From a checkpoint of a small mixture-of-experts model trained on Wikipedia: a variant of Muon for the experts, 494M tokens.
Below are experts of layer 4 (counted from 0) of a mixture-of-experts language model. Rows are named router (the router's row for the expert), down (a neuron's output weights, with its number) and show model dimensions 48-95. Each number is 500 + 25 x the weight over its row's rms, rounded and kept within 0 to 999. Numbers have three digits each.
Before each expert's rows: a language model's description of what the expert responds to. This comes from a sample of Wikipedia text that the model never trained on.

# expert 25
Middle syllables of Spanish, Portuguese, Italian and other foreign names and words, such as ac in Giacomo, ão, ctor in Víctor.
router:472512468432498508490518549518528521529515464506512519524481468542478472494455544486503494505480475493556482496473491480518522492539456513531494
down0:503469502522511475501520546436502500519486499517520464491501495493534508489529520522507503545532512516455457514500493488503441493537505496497516
down1:482529481499511488464493490485522462551473487505493463481476500493499520516490547527482458498523500494501455463489489546533461497506542507502455
down2:482480584522541486513466508480494494457498507511492489538540508504490438515482532527527519526492529514493543500459457491461471486523492528503476
down3:511489507459523481498502490470456450486489513506480501515480455536484476483494516450478499506489470525533502505512525473523503533521494472492472
down4:500530491492490518478548489520449476503508543506495494487503520503492480505470531458457519515502474518466490488536526489520469523505487468517491
down5:515520473519466492499503485531498515464495506447483540484481466476510505494536516496510489475482498523506535497451498496467518521515535506450545
down6:510490470548519484540480447519497512541483498498462494493498489515464494474485505514553467477514515486492539529471466528527523512490485458510521
down7:493491490494482479491448525515508473519488513528473500500565536478483482467525456490521483538511525508466528516544489478490479470479485455505514
down8:520485499481506476488514502504519487504479499464485494522474515450511473496496454540516498514511480464504498441516523526539457492495485523508471
down9:485512462511467495497567494448515479507473477498565497472523506516547478469489518466489482480499517477524554478490501504526507497512457484489498
down10:536525477472475487539498509500515473473512529504540504456514495526505511522493469507498500522491504476511492498486515494461498516511537468466493
down11:524506485464511503496522512523500497484537502504534491502509483513496516492534500482492496531503529484541490497486486422499560503483488469483548
down12:484515514466443535474445471515501488446522529512481503530488470521499516476497487483528557487502519527513476515524492543519506507517483487490510
down13:531500562519502471509527454469504506495484478503496513494496456514546519497451497487498445475491528511482504486495505535529532478536484462507517
down14:461502496554497532490495492480525499495511446470489484457492537494543499538486516505537513511496523519543562527513506519528495476499467497479437
down15:469506493529450485506517519498535530506495508454514546500479500449479454503513509477518517506519451500500520565495484509498462506492470468515494
down16:474495514495481505470506494528495492500509488478527511495525478533512483469516512477466475516512493484505496488466521553505495521548483536494482
down17:533471497531483515491502515504518470456468500534486480481482517493517508522416512496491539504513502522506480478528499510502490494441488490494487
down18:531494540523511474502515497489472474500530536536487468483517475431531514584510487450476528493521476558536522506536527513483501500517499518483518
down19:487472475524537484525539547543505460502516516489494485514521487510526493464520506498483515451450511478469503497497481499502470529495527456495531

# expert 29
Final suffix pieces completing a split word, such as ed, ions, ly, ated, ers, in mentions, quoted, acknowledged, traditionally; also said, stated.
router:465516504462480522496514499479515506498502483469430478535458499487521506507469519510517485512497522496492538510484482464492539481516486549477519
down0:513510487507492476461444538516507502479520536492515519487490523479542483525475489495510465522536513508517513538497530490522505473460517525485532
down1:505450496475486518526490517550507507530456514517484493461513499520468494492544531479430488521496490458501473503500507488495488486467510519505507
down2:488507532493489520492499509524499524457534455505450469504513494527492512543504518542447484535491488508549473499509464519519474497470477453486497
down3:501521523519498501498564485486480546478453481513467497523475456504481473486499466536491463523487537480540512504479487530518510521502468467460484
down4:512527476508515475451497526518501506456526503518560537530527510528474504515496507509472476456520507452516488493512492478473487483514499550482469
down5:510490491519520474501451476522509545515497500481522472503488513485487546469505505438485487464464490497508538511488489546524495497528529472522431
down6:557530505455475502509506507485514516513477551549491484466535471555522515514516534461485457455549492534478514497491481488468509487505506482497486
down7:476531452489549486493549514501510515490496496513472526500483486473548457509450513465523466526505484460494497508488496475500511493494506467514495
down8:451442494489573503482500519519505497542507503479508525505512509455505469523503496502475510473533492496503474461448497501456489498505505505491527
down9:490480466502442481471483508490484514528488536462509539473479499554463532489488482531534467479544496538528486475496527528524482550476493475497522
down10:507510514554490499489484551466483498542520518532517489449482459519480465528501498486479511530493518552465540488483468517518505514503505467480530
down11:491487497490483449503471482463501502545552525519511491499489461449513538478502495465512573479491522519489475529519493458472538489478488475486541
down12:470513454508475485528507509558490515493466478496481497503543486517473497510505527543530504437525493468500510500492478505501468509505497503475472
down13:482500496499502500522537491544468529526522519494517484529483512503479481473505481468511494562532475506460542531485489517520492519491516503521539
down14:480453552507512522497459501518524506462506483513528512512541488511509494486536496441475487513491430539486503521484489550497491506446495515512451
down15:500429501546529459511534490503534515510536520518505491514505529479459529531518537474482516482491511490508527533523498471505520540520481509455459
down16:502500507533491452519495521478499497515457526475480447513495483528507492463497507534507461493504544526497536506486478507511494526450497471530508
down17:434491519512490505496486497478496484487537499507527475529518502488515491516517468488531513561469529510509478542497496470526509481473544494508471
down18:479461509469521515482486535556532499480518487511501504546489466487509510514576526479486506461451548489502486479482516506467503489489514500460471
down19:508495472480514512506516448499496452531496489466535509528501508527520481514479477467490515554517532501479494515514489451510504487507501495507528

# expert 15
Suffix pieces of learned, scientific and taxonomic words such as -ology, -ist, -ation, -idae, as in Philosophical, psychiatrist, tissue.
router:523511516439510553470522517552491475483545492463518525528501456509480483493500521533475505487499538471528512537431486501505531512498513486482504
down0:495494524478472484485489542485529483484488484515462495528497504506532522467481421522517500474524524525509492557469504481485541487506510497544474
down1:520514483475530527490498485492542475542489478510493525503432509526507528494562481459485477537516536519533455497552466491498512521473526500502511
down2:492494518441523461490512483498523501526493522490482464527468497493479530489528498509486509508514515460546503481516547515485467476485527457463509
down3:483470500498523529467439499531469540492507533489484508488510475504489492509526529503530524498530491503539465499513463528468463471501519485489490
down4:520466513496459472460490475473494495474512501488497498524492535539527473499513496523507499509498505511471532491487528489516506516476492487511459
down5:527537485464453485539518491480533464528486551526461506490573491527462486460510487468475522495505526504492504480460513488494502524497485458503507
down6:483462496485493519468468473471457508455560529537495462496504478509502521537503559465485499523516527529480472492522536482504496468492491519468496
down7:463503541505530471510519485499463538473522523498497527528505546518469511410530510513464520512465527541481467514506488477532513515518485503519500
down8:457486478469489477518522492494537514474509503467530474517493484531547490493528478489487535468541499448515488554489471464477535496503523552500509
down9:498508480488493483515499525551478498495507521509499493495506512514527506468501440549511472506490511452515503503507478479501486445541468467497481
down10:535511457483488530479518495475437496449517506494483527520488482467526507554463487493523541543483490486512484513497498492449536535524515512475507
down11:468518506444478487510482509484522466536503533523515510513507453514523522547526478489528500487533482530510480474478518469507470482505521518517463
down12:504498521498471518467501502531453479521550507505508520454516550462534478516524536525497499467504464515495465537501526494501481474487518494501522
down13:497487510459503501485498503513504507491473509537527563517459508480489511507484489498538510533499535481464458537568500495516484496510515537547500
down14:536512511454497519488498517459454499513473472520492497505505519489533519510551510480522520513474481509505487521488483511523495499503527481448489
down15:518482475469518507492461514496494518465497523513521469443533524474486484483516512504534493510461499467509473541518476549499515550466489490470502
down16:514542489493523517498458481541518473526509541535482498489473537473508516470483528526499476512470494497442534478517470526477500497549492522482496
down17:536478457462497441528467528490497457487513485455509526506516467511555519467514487498524515522494508538516474504464502500536506497488489482511486
down18:489519519506505527508449496526495496486501505477502533477466460553523498486554492482522531519518477514466504483510497484451492512525502531470449
down19:503471514493464444500528497483475512467492521491516529517469541519460519510490500523486487511528510498516492563514484466500546533506496514472534

# expert 4
Pipe separators and row ends inside Markdown tables, plus divider rows, with some sentence-initial In and stray infobox symbols.
router:484523512498523486472489479486485510527466520451511479541516480555522451505494475518509519492452489488551472476481504485491547505468482464523573
down0:501507553514487503536496524524484486503485516534464479536500461501466456500524499503508500475484510560482520481509460519473464524443480509474472
down1:514486459475508525521483496502500463528534493485508525504458484484493500527523486538498505512451532515522514494534564474495465495519501513446520
down2:513515529490527542446532493475499489528521483521488487469510534494529492535512527498492512478481499476499509566501511430496481471528525494541462
down3:516521512489526518438469504501469502507489516526475501469485477519500513498503518504525512470502525500527507536541501493493520469483483469474532
down4:503494516492477519511478507499468523532540507496486460509474507500534473517482500519472508491536486498461486477488518500522535485496508470485468
down5:487499539476546488516499524439495487526522488468520495559507486517502512506534498480490505506507484545522513488543479494499469491466503489473506
down6:502506499483470503491495520518527516515490492511529496473527537493492487466479487520459504463461526490513489496499468467523496487521531466460493
down7:465511512484473486494532513503497512458507487481516453505509473519502478421520544488500510502532532481483551527480522475530487469510475478539481
down8:502475532546469538498525502531538500450487471521508523506551460538492504467520504511483489500509510498499474463544481493495497481520532481509460
down9:469478501484523447512493535531494531527466492433501479498463498521547481508491545504530502493507504453465517534477519500519466500467451527476473
down10:515469494482468488517522478493550514496523529477523490492536521520563476517501490506494503492468468469475480506508494487536490472487491470468510
down11:493479479477525512474480525564482486563537532542502500568520492440490561531522509502464491494508498513490535538493512555523485497506510480489493
down12:499495538487452455543497500538445478520497510526508498469503493478476481508474521534502499500488505514499475527519485504479479513495510510497532
down13:523509517522457492505487449547498492476503495518515505500518516502495489488490479526477481484533487505511541506511493503467457485486526515487503
down14:453546484538470476503510503518471474517549480504534477518504491467533456490542536478462533536494511498514520503502533476514513477454501476519483
down15:508532474547487455492544480527520493489458497500496509468490533522473503524477464508525524497519487504517518483480492535518471422465515463466520
down16:507523478524481466486475496525514512524503528512503524484489510556484513473509516521505454478532496500526480560513482473499496479494494463530481
down17:513502460554478503525476527533500519467478519492497515489480527506485533507532500524521470481489506469523488510526470472483470528491498458536461
down18:490522529494543502484493514496488526480494470472498492518534489489553460482462470533537535529508468502490511513535490546456523507501507499507521
down19:494513519464503508515514479499479479550517494516489503486460472509550528545539507520495488491528485439487529532527474521484494471507466521499487

# expert 14
Pipe characters starting table cells or rows and hyphens or quotes beginning list lines, as in results tables, election tables, bibliographies.
router:455523513486430553485493483522544478482497488471512481509473494520526494478456523489510479507455502472507488542488532506474496538528464539517512
down0:497494579486494528495560502533485464519520521520521537474537496479525501505517487523463497472506507521498512503488488541528512494539490479517489
down1:477494493499484461513503467458498537473492505479510516505495524523498517505503507494482544505542528542512513490494482500491532535455474531507481
down2:517464517493468491464469491507493481508515509511465499502494465500501530475467546504499520537461519522499502537499490478510522481483526530526512
down3:484503498450536482523497495506463531487513464504441500536533467474501477519523469502499466494478506495521483504520473496485549555496465526466510
down4:501553526480520464439473540494505483485548498488489480490494526466518508512498499507520527486483472523528500476541522431515466490509477489480529
down5:470487508534535472492506533512503538532504497509493512491522478508532476482490456500511492525484476471464512482505455451488511518519493499488551
down6:441479486503460475460484495521492471539510454487479477485509505488483468506496487500533527484525514515557498490506491485502548494495517435498548
down7:499475463476435512473455493526471524509540524480504479501539516457538508504511576527519485518489491489497526491541514525527506483514499472481467
down8:482537504513518484519484541467505567493473514491441485477519527498486449504487461526519478533476504505498468492543495486527489518533479517473525
down9:532489513449480496470509471547511475472536536462532543496492498499475488531557506494513500498477465484479505459488512482479514469521482537531511
down10:485491538476497494487502511518460491542487542495512531480513436456500514522514541498473487520536538498569530469527502469516468474490485520470507
down11:540492459466488480480507543486529495521511500470515517513571486497486466499536460487506488506534492501498535514461472487456497470512515497459494
down12:529517530500514493530512485517447503516458489481529469489474509507490515452515499501504484472506525505525512529535484485507526529456529505522505
down13:510488459484461504525502536477512492517501483505530507524526485506482427499542453487533492493516501518456587508491496511503547542505458522518487
down14:502461470492487525508505507486523484508501437529484529525543507499511501471496532519522470511557512538536455467539501506475488508522465475491450
down15:476519510479521494504507532466490495504508474504534534560478491530516469480496501497473480511516500525491522476521558489483491503481451518551508
down16:496530511497495497500512476494503506527487493545514490506512511514478491507509466551494524462489472470473526468504529455516525516534483454510485
down17:482499514514498495492490507514472520512520511547550492480499526516507531533485494508521534461502512455502481495488509444486495473467447456448499
down18:516543505490531492468516482468529484516455559525473469479486492503517488518527490507467527510517480499512506528479480499506497476544516515493506
down19:454485514537446483488522528494497472494530527467513463469459516500533494487482465465490555474474510530508495512506524456489488500523520495461478

# expert 16
Capitalized nouns and pieces inside names of organizations and places, such as Council, Committee, Party, Fund, Democratic, House of Representatives.
router:468522464472496491459503498499493532528486490505543519565493465509524517481501496554532537498523505497501484504486533471467532514515496514542475
down0:517518520447537513497523516461507512499518517472476511499471543488514481505508481483490504557472516543500463473533501484499488504485525480479468
down1:513476481482500502478494485480495455496527478501519519483510507511494508500538450526510525510503510493479482485528473479467490516520499465489454
down2:520494505512484559481515546463478526461476486488504501492503490504543519506526529497512492527489473482536476527499490515488504503511495495526507
down3:498508502485482461518510493523459463483532524489501538498520484472493502476450520500504478472512507460516512472495509481557481519501492488425499
down4:536527492470506510572496496508520503497487482497470523503482494491521505480528465511477459512487563491522518520476488490486487504536485539508480
down5:555449479511473437505519510551492513485478453489467505559501488485512426501466522493505497503487552507479487492474531516491510537490483465509504
down6:470511510486491478510481492521499488463484479514466512475532511468490516493527513550461472521511468515495539516489499492522514498536497484494503
down7:518473522474517519507493509472503480527488539526540500498501485513483518508475485462481525490497534515535479481535509474452453503491504508497475
down8:473495485491499500485526480486495508489496535552481512509507513499482466512475536501490504476482491486512464544485490498509472501541470493513556
down9:457518491547483519501508542501492490472511473518495528463525520494480505533510504518501479532499510546512496506489479518446479501456507544506505
down10:516488483483516461469475510461495488558472489534492478537486497483538513506502476476469523504512516447496526458508501532478569510516505466446487
down11:492480458488513499492507484492492454554475514453515476470524521482498489531547533511501496481515532505525491539498493514514479484486517485496484
down12:547454510472494523484503542480500499446511498509519507498528513490499500472481489470480482442497515481464503481506494516513537482494497474547502
down13:545542473527511476491469537483511505515511478530502489510487481507485535488492493482468500469530494469496481528510496551464511451464449524510477
down14:474525471519529452528473517486504505526527503495508485479520517489489511487455540528493481503507495501521482512500463495450458543462448491523478
down15:501508519498522508519472525510505535547550497510430512481525506477502469504505482530475450465569446504470511504478515449500514496483468535486510
down16:497513459491483517500524484539479486518462465515444469559482510498503556525528534507457497493507534496483484497479512493458519469518517475532494
down17:496524546535498476509512479457511482497490535442495493486461487518502489473481507484525529498512527450532494498520498524508485483506527501473471
down18:496509480484454450451497463507470461475475525476492469498488491515547532520545498513463499509532516473524467497543503514482489543484502500476503
down19:489480495481464497514529511528459548488524479502511505502528521422486507562462504521500487530499540472477471481551486513497501495505503514512485

# expert 24
Object pronouns after verbs (him, them, it), to, up, and inflection endings -ing, -s, -ed on verbs, as in spanning, walking, finds.
router:480526518460488510531499529506543517488527488473459485505461507502468476520509511489542517510504498519529505498525475497484510492463513520505546
down0:508496474545509517515465485504495505518501536515516485513495521503483506548509448513540504507519517537530472510496449515490459536516458542455512
down1:510498463493481529495497522508478479502538474456475556471503499512501515510501497452512495506501445456513527496469509498522499510506498476525488
down2:506508521510480456481524480498490493483506555478500513495505454451456497540513510511500478514535533506511505482486529515548550469534482489501509
down3:529515463492540492487485474503485496475524473502487516509498460490581470512535549510495472516553499515487476479492477490472506481492468465529518
down4:464459503504475504479493513528477521503502539534518503446511496556518503479514547517488491466497472483493445480522494516485481482449500503498502
down5:469523518466537498462463493509510523533450512506485555505548490515509526491503485496504497450513544527489477500523498438497478503532526498498515
down6:546473535512493512515505490532507482486520542515520481482476526533502488517499448514504508517494489482527494492514497495535444454513474501500489
down7:514527451577519514480530486494475456522511502465478500507526521530512495496514469483495511503560467519536508477497527500540496516458519541509459
down8:511510514524475493541503559504506535450476501485530484513559491520474503511526466457490530465496518487509454530508511511463454453517512496495521
down9:480511477513502510499548500472435523492499519492505490505489513441515517506507523526460484538541486489482500522508472464525497476473482536473537
down10:487491495467440506498481480489524514534459491514483484513503533487488536509494531501473555483539500464538503521486503492491508493531509506489524
down11:448486508504493474527534536531481461479527517484509514479517471520476543533425495508526523512475515527492496508501459532511504535499522491477456
down12:478507459534507524493467475490529502465475508504494502531554531480501533543479493514473459489475531506512505522483468506492474441503477500491533
down13:505470498565522478477489511533467505513537494486475513474502480517492578477496499501492457488464467511487474523421552560534510508454504537508532
down14:504457527470509473526474499535536533479479539489520533482495473495564515507535517490456508477486501521481464503506481485492549493524496470481510
down15:485478524531500503458501483455500494494557492495497478478461500514494488505536470496482497509472503539508463508523517456495503459510518504486511
down16:533521531548495483492495493472489472450464520538476517481506510463473488540453481480463518551477485515480525500472485490507469481504539466489538
down17:533497477519535492499513461508488520509531460523473476484494499511490525470529508485496476489535497541465513465453511483524474503478521525458518
down18:478487475541528496522507503484474466498533509502489444516489514507437524524518474533510531479509526523495499541523469449478515452499503503487451
down19:503490506502528501423488461506519480530494484509473487516490495523520537489462562480484473526492449516479513499498480537494493516526496519518493

# expert 11
Single letters or short fragments closing or continuing a word, mainly y as in canopy, satrapy, Smoky, plus species-name and foreign-name pieces.
router:504515524444499556475498544499487543490458498457468540511494488521499497461453541510526495494506518545519480515494459533453487523493504485487575
down0:497526500520495496524516513509521521497467522501501552519528513541558500445522486524418502500528475506504540505471497500522531501498481514506512
down1:467450528540524481502475487519476449524516508494498522496495481465515536531467459479486561467511493464510529501491502486527549539532509495512521
down2:551508493536488493475492471503472482478510485466459467493463466488510519486474504494488492460485504484536488506485537498526497471499515523551499
down3:462533532526471472506489472448525526510466467537442481528490550514493523485491520556518494530507495495457508531520500511512462475493510520463521
down4:484459514527502524489478491527477489477562503555441475568533541492511504488550522490509487501492463467468515471503477514497517493506486514505469
down5:483503523504488474520496477520507518412497549512506481524543504496486477493533503523487499523516483513510491524465533486435522471512448514520505
down6:512496504512491489524479482542555456489492486525510536532490490510511484501486441499479492523514495521532532515503508559539479575478478525530479
down7:519519480553462505481504483478512496523512473556500537476494520504521477507497476471500494523462530483480520514475495508490485495524487460464474
down8:497500533499446488501451537549500516498539496502501443514470510503529464512508506494478488498527534509515536510519482505508482465456487503501512
down9:504520516553519482504517481498497506491503492448488499513499562505508512479491533486465464513523523498474526498489469492479482494562459467495496
down10:526483500476507485552477516461513485492517505499450483481498495511526506525494513519518545517487487510478544501458509491531525518547513485491517
down11:467523505573512513467505482488463527531489484534471478498463494537520515503495473511493498501467544520467501509503504475492511477495456543469495
down12:508506503498514501496521515473528499466441479508469491505514517510466516528492499532520469524497513532469494522473479476496520475548540499466503
down13:500552549487519462510505520438503529534475497524443477439492511478547482495502516544461457523512455479475513498511461524484484488515503482486503
down14:509488490493474507470472534509526512483481458508536510484500489469500456479523494478527535467529475463497475477506475550502488537483531499500510
down15:502527510502499484532484513504548493487484511517515493500533524541490491517464478457468478482485446487528560493478459451498477536493497491551511
down16:450491510523505485504528492486465502474482503477486471487482524533464541476524485520462449487495560518509538509519531480534489530448527511535503
down17:487541529535518514513509504526532492477491531518468543536508516494552494514465453538504514499493489488508434502513457452510467465454497527502483
down18:511515501548507482542513494476505478488510520526497533508485553490520534469499510470490441506505487535515495517484509487468501498468471534545524
down19:454501518554542462555485498502466509503508472500462472515510509493524503478500536488455469521505528491498501512520525452489485514481512488542422

# expert 30
Field names in infoboxes and section headings after a dash or line break, like Occupation, Website, Kingdom, Location, plus coordinate prime marks.
router:488513502507513518503536490484551497486489496489498489521469502497486524498519523485499494519510535457549549462486506497462524516442480528559497
down0:522504451517522520478508526492478447432526543524505485490499503471490484496554500505523550487504461492521475470508472489492505514500449494526476
down1:547451481498517488529499502478426478504520465467491499465509513484470497486522525518522490482514490517493516559467559502519522461514471518490522
down2:488502473477588446475492524500526511453560480513510448489524513503507536510503477517517501480505491470456480534498498504508485459443474485516490
down3:496537482573477483503474499524511478489484472518519478485479502490560496554501505513464521506474504513497485524505483487474466519551536469487489
down4:524504534512495517476543502480503493498516488492481517486470467512461555536505536503498481448525489514533469508545466494505468477508514515505482
down5:471543507484498501519538487446538517494474469510523485509512515485480481520521541499490513497552469524529465463472513488494548468534511474539477
down6:511523487567527484481505492517489486485495488480526543500570516518516502459499479483478455503467490505500517507507497486501455500545526534471482
down7:476497511504506505458544513516489510534514544506494489548531515506511526474503478507513503512501469504521512550458474537484529509521512487480488
down8:502460536499507495500466526500502536474465489502499523505502497440492528471469485499492527525459450500517529491486576543518550507525488502459478
down9:514485513498487459506493497519496469545526498487428489549468484492501540466511505509509508474479518501529472517495498519488500466524492509530496
down10:536450488525458463496496518519528493485486495472539496450519498510528550496530532522527475532501533507500520513477524484502460489476494493490483
down11:477504491498519485470493484511499442475487511504545505503532603501485518481481499512524501518477502504497506498501534471525552476484492505539493
down12:521501493513464515496506479501464503470479494489485528501497467488513518518480486542558500486497482474478502519493525547486462551494490484458522
down13:471467514485500527504522470457499507528477479551469510499487470436525500510533477492480488522504527495457488507510493476454523499501463518502498
down14:494499519444491486501496488469536533523497455514516520508488465472522543524507501488505503536503522479505434486495453518465493482552495524534484
down15:551491509516491516527488490501482517520494557471482501445509476510485449490530453460520495484524530479525494496488481509526538488472470517518490
down16:494491490549457496465486561474494496518535499527537473495505484509509503471537475508506521495505500479513461546446502517496486478477468560465502
down17:505505532493508547453500531557476534516492448503478478468506467506484524528506490494511492520490508511487530481522479465529452511456496523495526
down18:507466504497515511512483529487516474488550497513474534484540516507506509495489522500477455471462532505497474566516527506465518527481519499435440
down19:495495481497463422494536504475524533512453509486504485506445523482507506489472551495548536501494494503493498506495470470491510485501490471499487

# expert 9
Two-digit numbers and the last two digits of years in tables, counting rows, percentages and year ranges, such as 15, 10, 1978, 3.54%.
router:445525477486504508492518501513498499488528471513458536523484460506471497518500481516492468488470481443504496525505486525490522527494470523535534
down0:463499506497559507507506482514569501488542480504489466507457494478488512475514533484489470508512516468497522479526477499493532488516485504508503
down1:471514462495522501472498492487515474498473550480537524538495495529535510508542484462530493498490467517497506469482513492532480521501489482515469
down2:495507489452500498526506502521498518471491541557528496509485486438531488478508459483469481494475445502516459507519453502498494512493497522494492
down3:501492486481579472498495476507532473484514502475509499519518509494542502531471523460529475470478495487493525525446509497537492533495518488489494
down4:496473495501425512527540480510465510513488506483512496469466452469479521533507450528487510497506478493512492557468519467526509477508540481527512
down5:516536526495494522481520504471537485535474539489500472480490465520511477493532516464489522484506534490469487452510539513490505533537478550531481
down6:519498501503525502527456532483518506514512460491517460527512485479483475488524521486488526509496484512490496514534502449505454500533543517536478
down7:487502510535500465446465486509480510500502519491497521521559470503477514469489498507455491520543542513489493521517460529482457505504522489469475
down8:499507523517533524513496472511541473524478453513521515491503500448507497541511516514500464476506551504476483474538525493505541503489480516526470
down9:538524515499463503507516514505440534491525501526546495527488481486499472458509528515495472479480499552486511460483489480501526460483487511491509
down10:468507517507496495514460460539502503506539510512503540520519510536460474499465506491461472483496530480477513481525447515504477492519480513482476
down11:469481540537486512524484486510440521477507543512521454497475521537471481497475523495559485479500506535505497482501488525523487475486504496453513
down12:502516510485473527491496467507531475487480516543512500527521488530534517538496497461472498470508511501504485494470511494536508510494483537494456
down13:489497508528502547487469457502485545495462515540544485509510515489469546515503492528530461446533524509471481465518512484489468456483521475495490
down14:532511559492542489497504512492480501475505521520498503452474507475501502512495486439560507493505517486510473523464532497498489496535502498507543
down15:511517528518505491489520508512549522541499506506474500482499469481536499508466486481528515512466513492533509521533490488495502493502488494463431
down16:509466528525480510534465496513481513463494531519463524494491483476522583504507532523481490498496485522511467511487469440540509504483516507551463
down17:493472488467498511506466444551507504489498522568494506498507511526475517485489486526482471535523485474505474493492523498510494512530461500540470
down18:497511473495524446483499495485486480511498498485506463483474489517513505496522522456498496505546500555484497447475482501486532433485514510515524
down19:517499491509489482480503496507506521479525502519483526501524530535510495526472508466501511465528557450493511513501485486552487509500463520521473

# expert 1
Words and word pieces of countries, states and cities, often after the or New, such as United States, New Zealand, Ukraine, California.
router:510546482481509517474493497533500502483513477475459517495512492491524496499419509521502497487469491519536509507450513471475539524476498572509511
down0:471490535464513474481486505441508506502479547463511508469534503504517512496472470510467478480484508537529551481496473501534506516509522475528565
down1:502480472511538462507484563517516536478472481501538517490484438501517479478498540503523562470475482507515467518471530512516507517516476481470509
down2:446497528504481503496493526514514523492519476510520466525495493506521487526545499521483470478470531528513499474499468505515519506523510521471506
down3:518496495514519498511498458507515534452505536496464515502508486513544490521543453463474454496500480460490492495497549498482516548500486505535495
down4:419509522495507536503493495436509525443479492487477526501485458489484472527560491500501476480533469523529449517484495522509491516482504498491507
down5:511555503557487481516554526494547520497456518506457510536463447468492491479490504517480528515470484491524534507464497505525479509503551512497487
down6:476490499492511470519510474460519497494549500483525494544487521497452520481556514496526544489517509465508515501488551472420502453515457495494492
down7:492514515510494510516487506498447512531501482534487513474556500474517485439516497507471455518507534472477530513494466491528477511439493491520493
down8:518486467537530528514513514496518543492478492509477465510487518509484501507503476482463453471500506509516507497430525507465537467480510450515486
down9:491475549505508478517450502536500499511512513492468496492522503517520496463514526550475512501506506570480511536502487466492477516497497526472500
down10:514494509470507522527535488509527498517496477482487469519433482534464530493462510484493510509490488516488508522535490518489441535541466490480559
down11:563470532508509493502492494470494538514524528518479521510509532536512514457487481485534497493536495501502532533498479501519505531467471546520486
down12:527480528489521497509521502524429491475498528493475489532485478497517530536487513500446518481545542502479526510480467463480492511457493495534463
down13:466489493516501464473523508455484517503489509504467481538483477502486560494507509478544506524480515501479484547472520516527512490524518493508487
down14:516512493471479502478535536533546504467497507545488480522506510531451496518483488482500478525485510478555493483516529506491531520459482534492481
down15:477487485506504521475532505501544491513501469504496478487521536516515499513472497530541523444507546474497485522528495488523477534496524467541496
down16:485470478473451464506502509507505467536525475460509520501487502487523505485544498466490491495562483543501476484524506490503512485482496508486499
down17:503481535540505521469525539516537487513514496491485511513519545508490456545510508485485532477511494499514487510513522481497436518499470483508457
down18:504455546487533503500485471550508464477512493466481495468505455514521477518481498514482460499477522525536541506477492534491456516456544513496513
down19:514466496519476525508494527481528514549533512498511474537536540506485491476490502480464530533486464476517503502505530509505504502497542512449468

# expert 5
Counting words and quantifiers before nouns, especially in sports results, such as scored two goals, three catches, each, all, season.
router:493522482499468487519479528521517516554535446468472510505493480485486501513507484524518484527462531467525538492520488456472493511517500514552524
down0:476514490519497483482460467531468508511458491515495478464479528456526555550508496502523497555505466504505490491485535498468456496515500508456511
down1:482462488522532532527498533498498475484519520485484529504518452481454515472464514509509502480459509485499527487507507507536502482515476487545456
down2:482480537511473531487482446531536465530518526501506499535495513477508508532508482506499495545494480504506457502536499530511480478505444500547479
down3:484498509497524526491548521492495502503505520486531502480500495496473512523492505498512478557484485522443527484464564547536510487480507479476494
down4:442477501502532496534524514456502508510504472496496464476521445502497516516506531474511487512497497526522537512499513478480491461499510531485501
down5:478546528512507485494502547481452512494499497483492543475472483462554501524513481518499493457510500519510509539559489512489497507500508546494482
down6:467525460498485507465522511477506551523469479497468485508531547528499494468488483499474494518513489523486492530471508502497497484469525514526472
down7:477487491558508503497503503441472518467551437462499488469506451448486528510507493516539478486490495501544532509481516502525545474517488482478489
down8:515500489511452501509519521513492499534475475483522463514557525479500494508495510528508495504496482470539488566504530512473479489454474498494478
down9:448473466535497486511528521524518494469494536519503498461505503478495533527499577467536464489480520482524476494522553511491496516541516482470505
down10:517468485483474508506458499496523491529512536535513545497440492489486500476528482497478491476536482515543484448483512502503538495491485515523547
down11:480506482491509538508495519461501540468506551504453535522454544509483495521475504494507497511526479470503496530461461481520508455527457513483502
down12:536476477472472527521455506482528482436505476512509516478488497481505565481534492488527513476505534528509478505479518490519476461507475531499467
down13:498494463527475436516459422523483504469529477529510504495489521530514507483503507514500494545488475476517528486468539462512510480508498515513502
down14:476523463515541525490470484477483500503485502541496498502483455525520539523497545484527459499530512485507494542475515478513522504514487470521453
down15:501543481492463453520514532509473476487464488532479487487475494484508516498466522533555457503477523506554522506472529496467494485477500486503516
down16:475529488524542466517474491498453488490483528519500463441468479506491505542518505516507489482496486491496471508530503515512487534523514461532498
down17:471500517490547437473485496500424463484507495507490480472513522488468494495497520499518498492518532571507556492496496472485510550496510518508510
down18:490508455498519521449452492493478532496509524483513512505513516513495455515491508425542501538477496493491506544513517475519512460473522493529519
down19:495518454559553497491499521517473455500529420510508505486508474498467528494491474520480521486548495531505524513506478524479532544511490521525530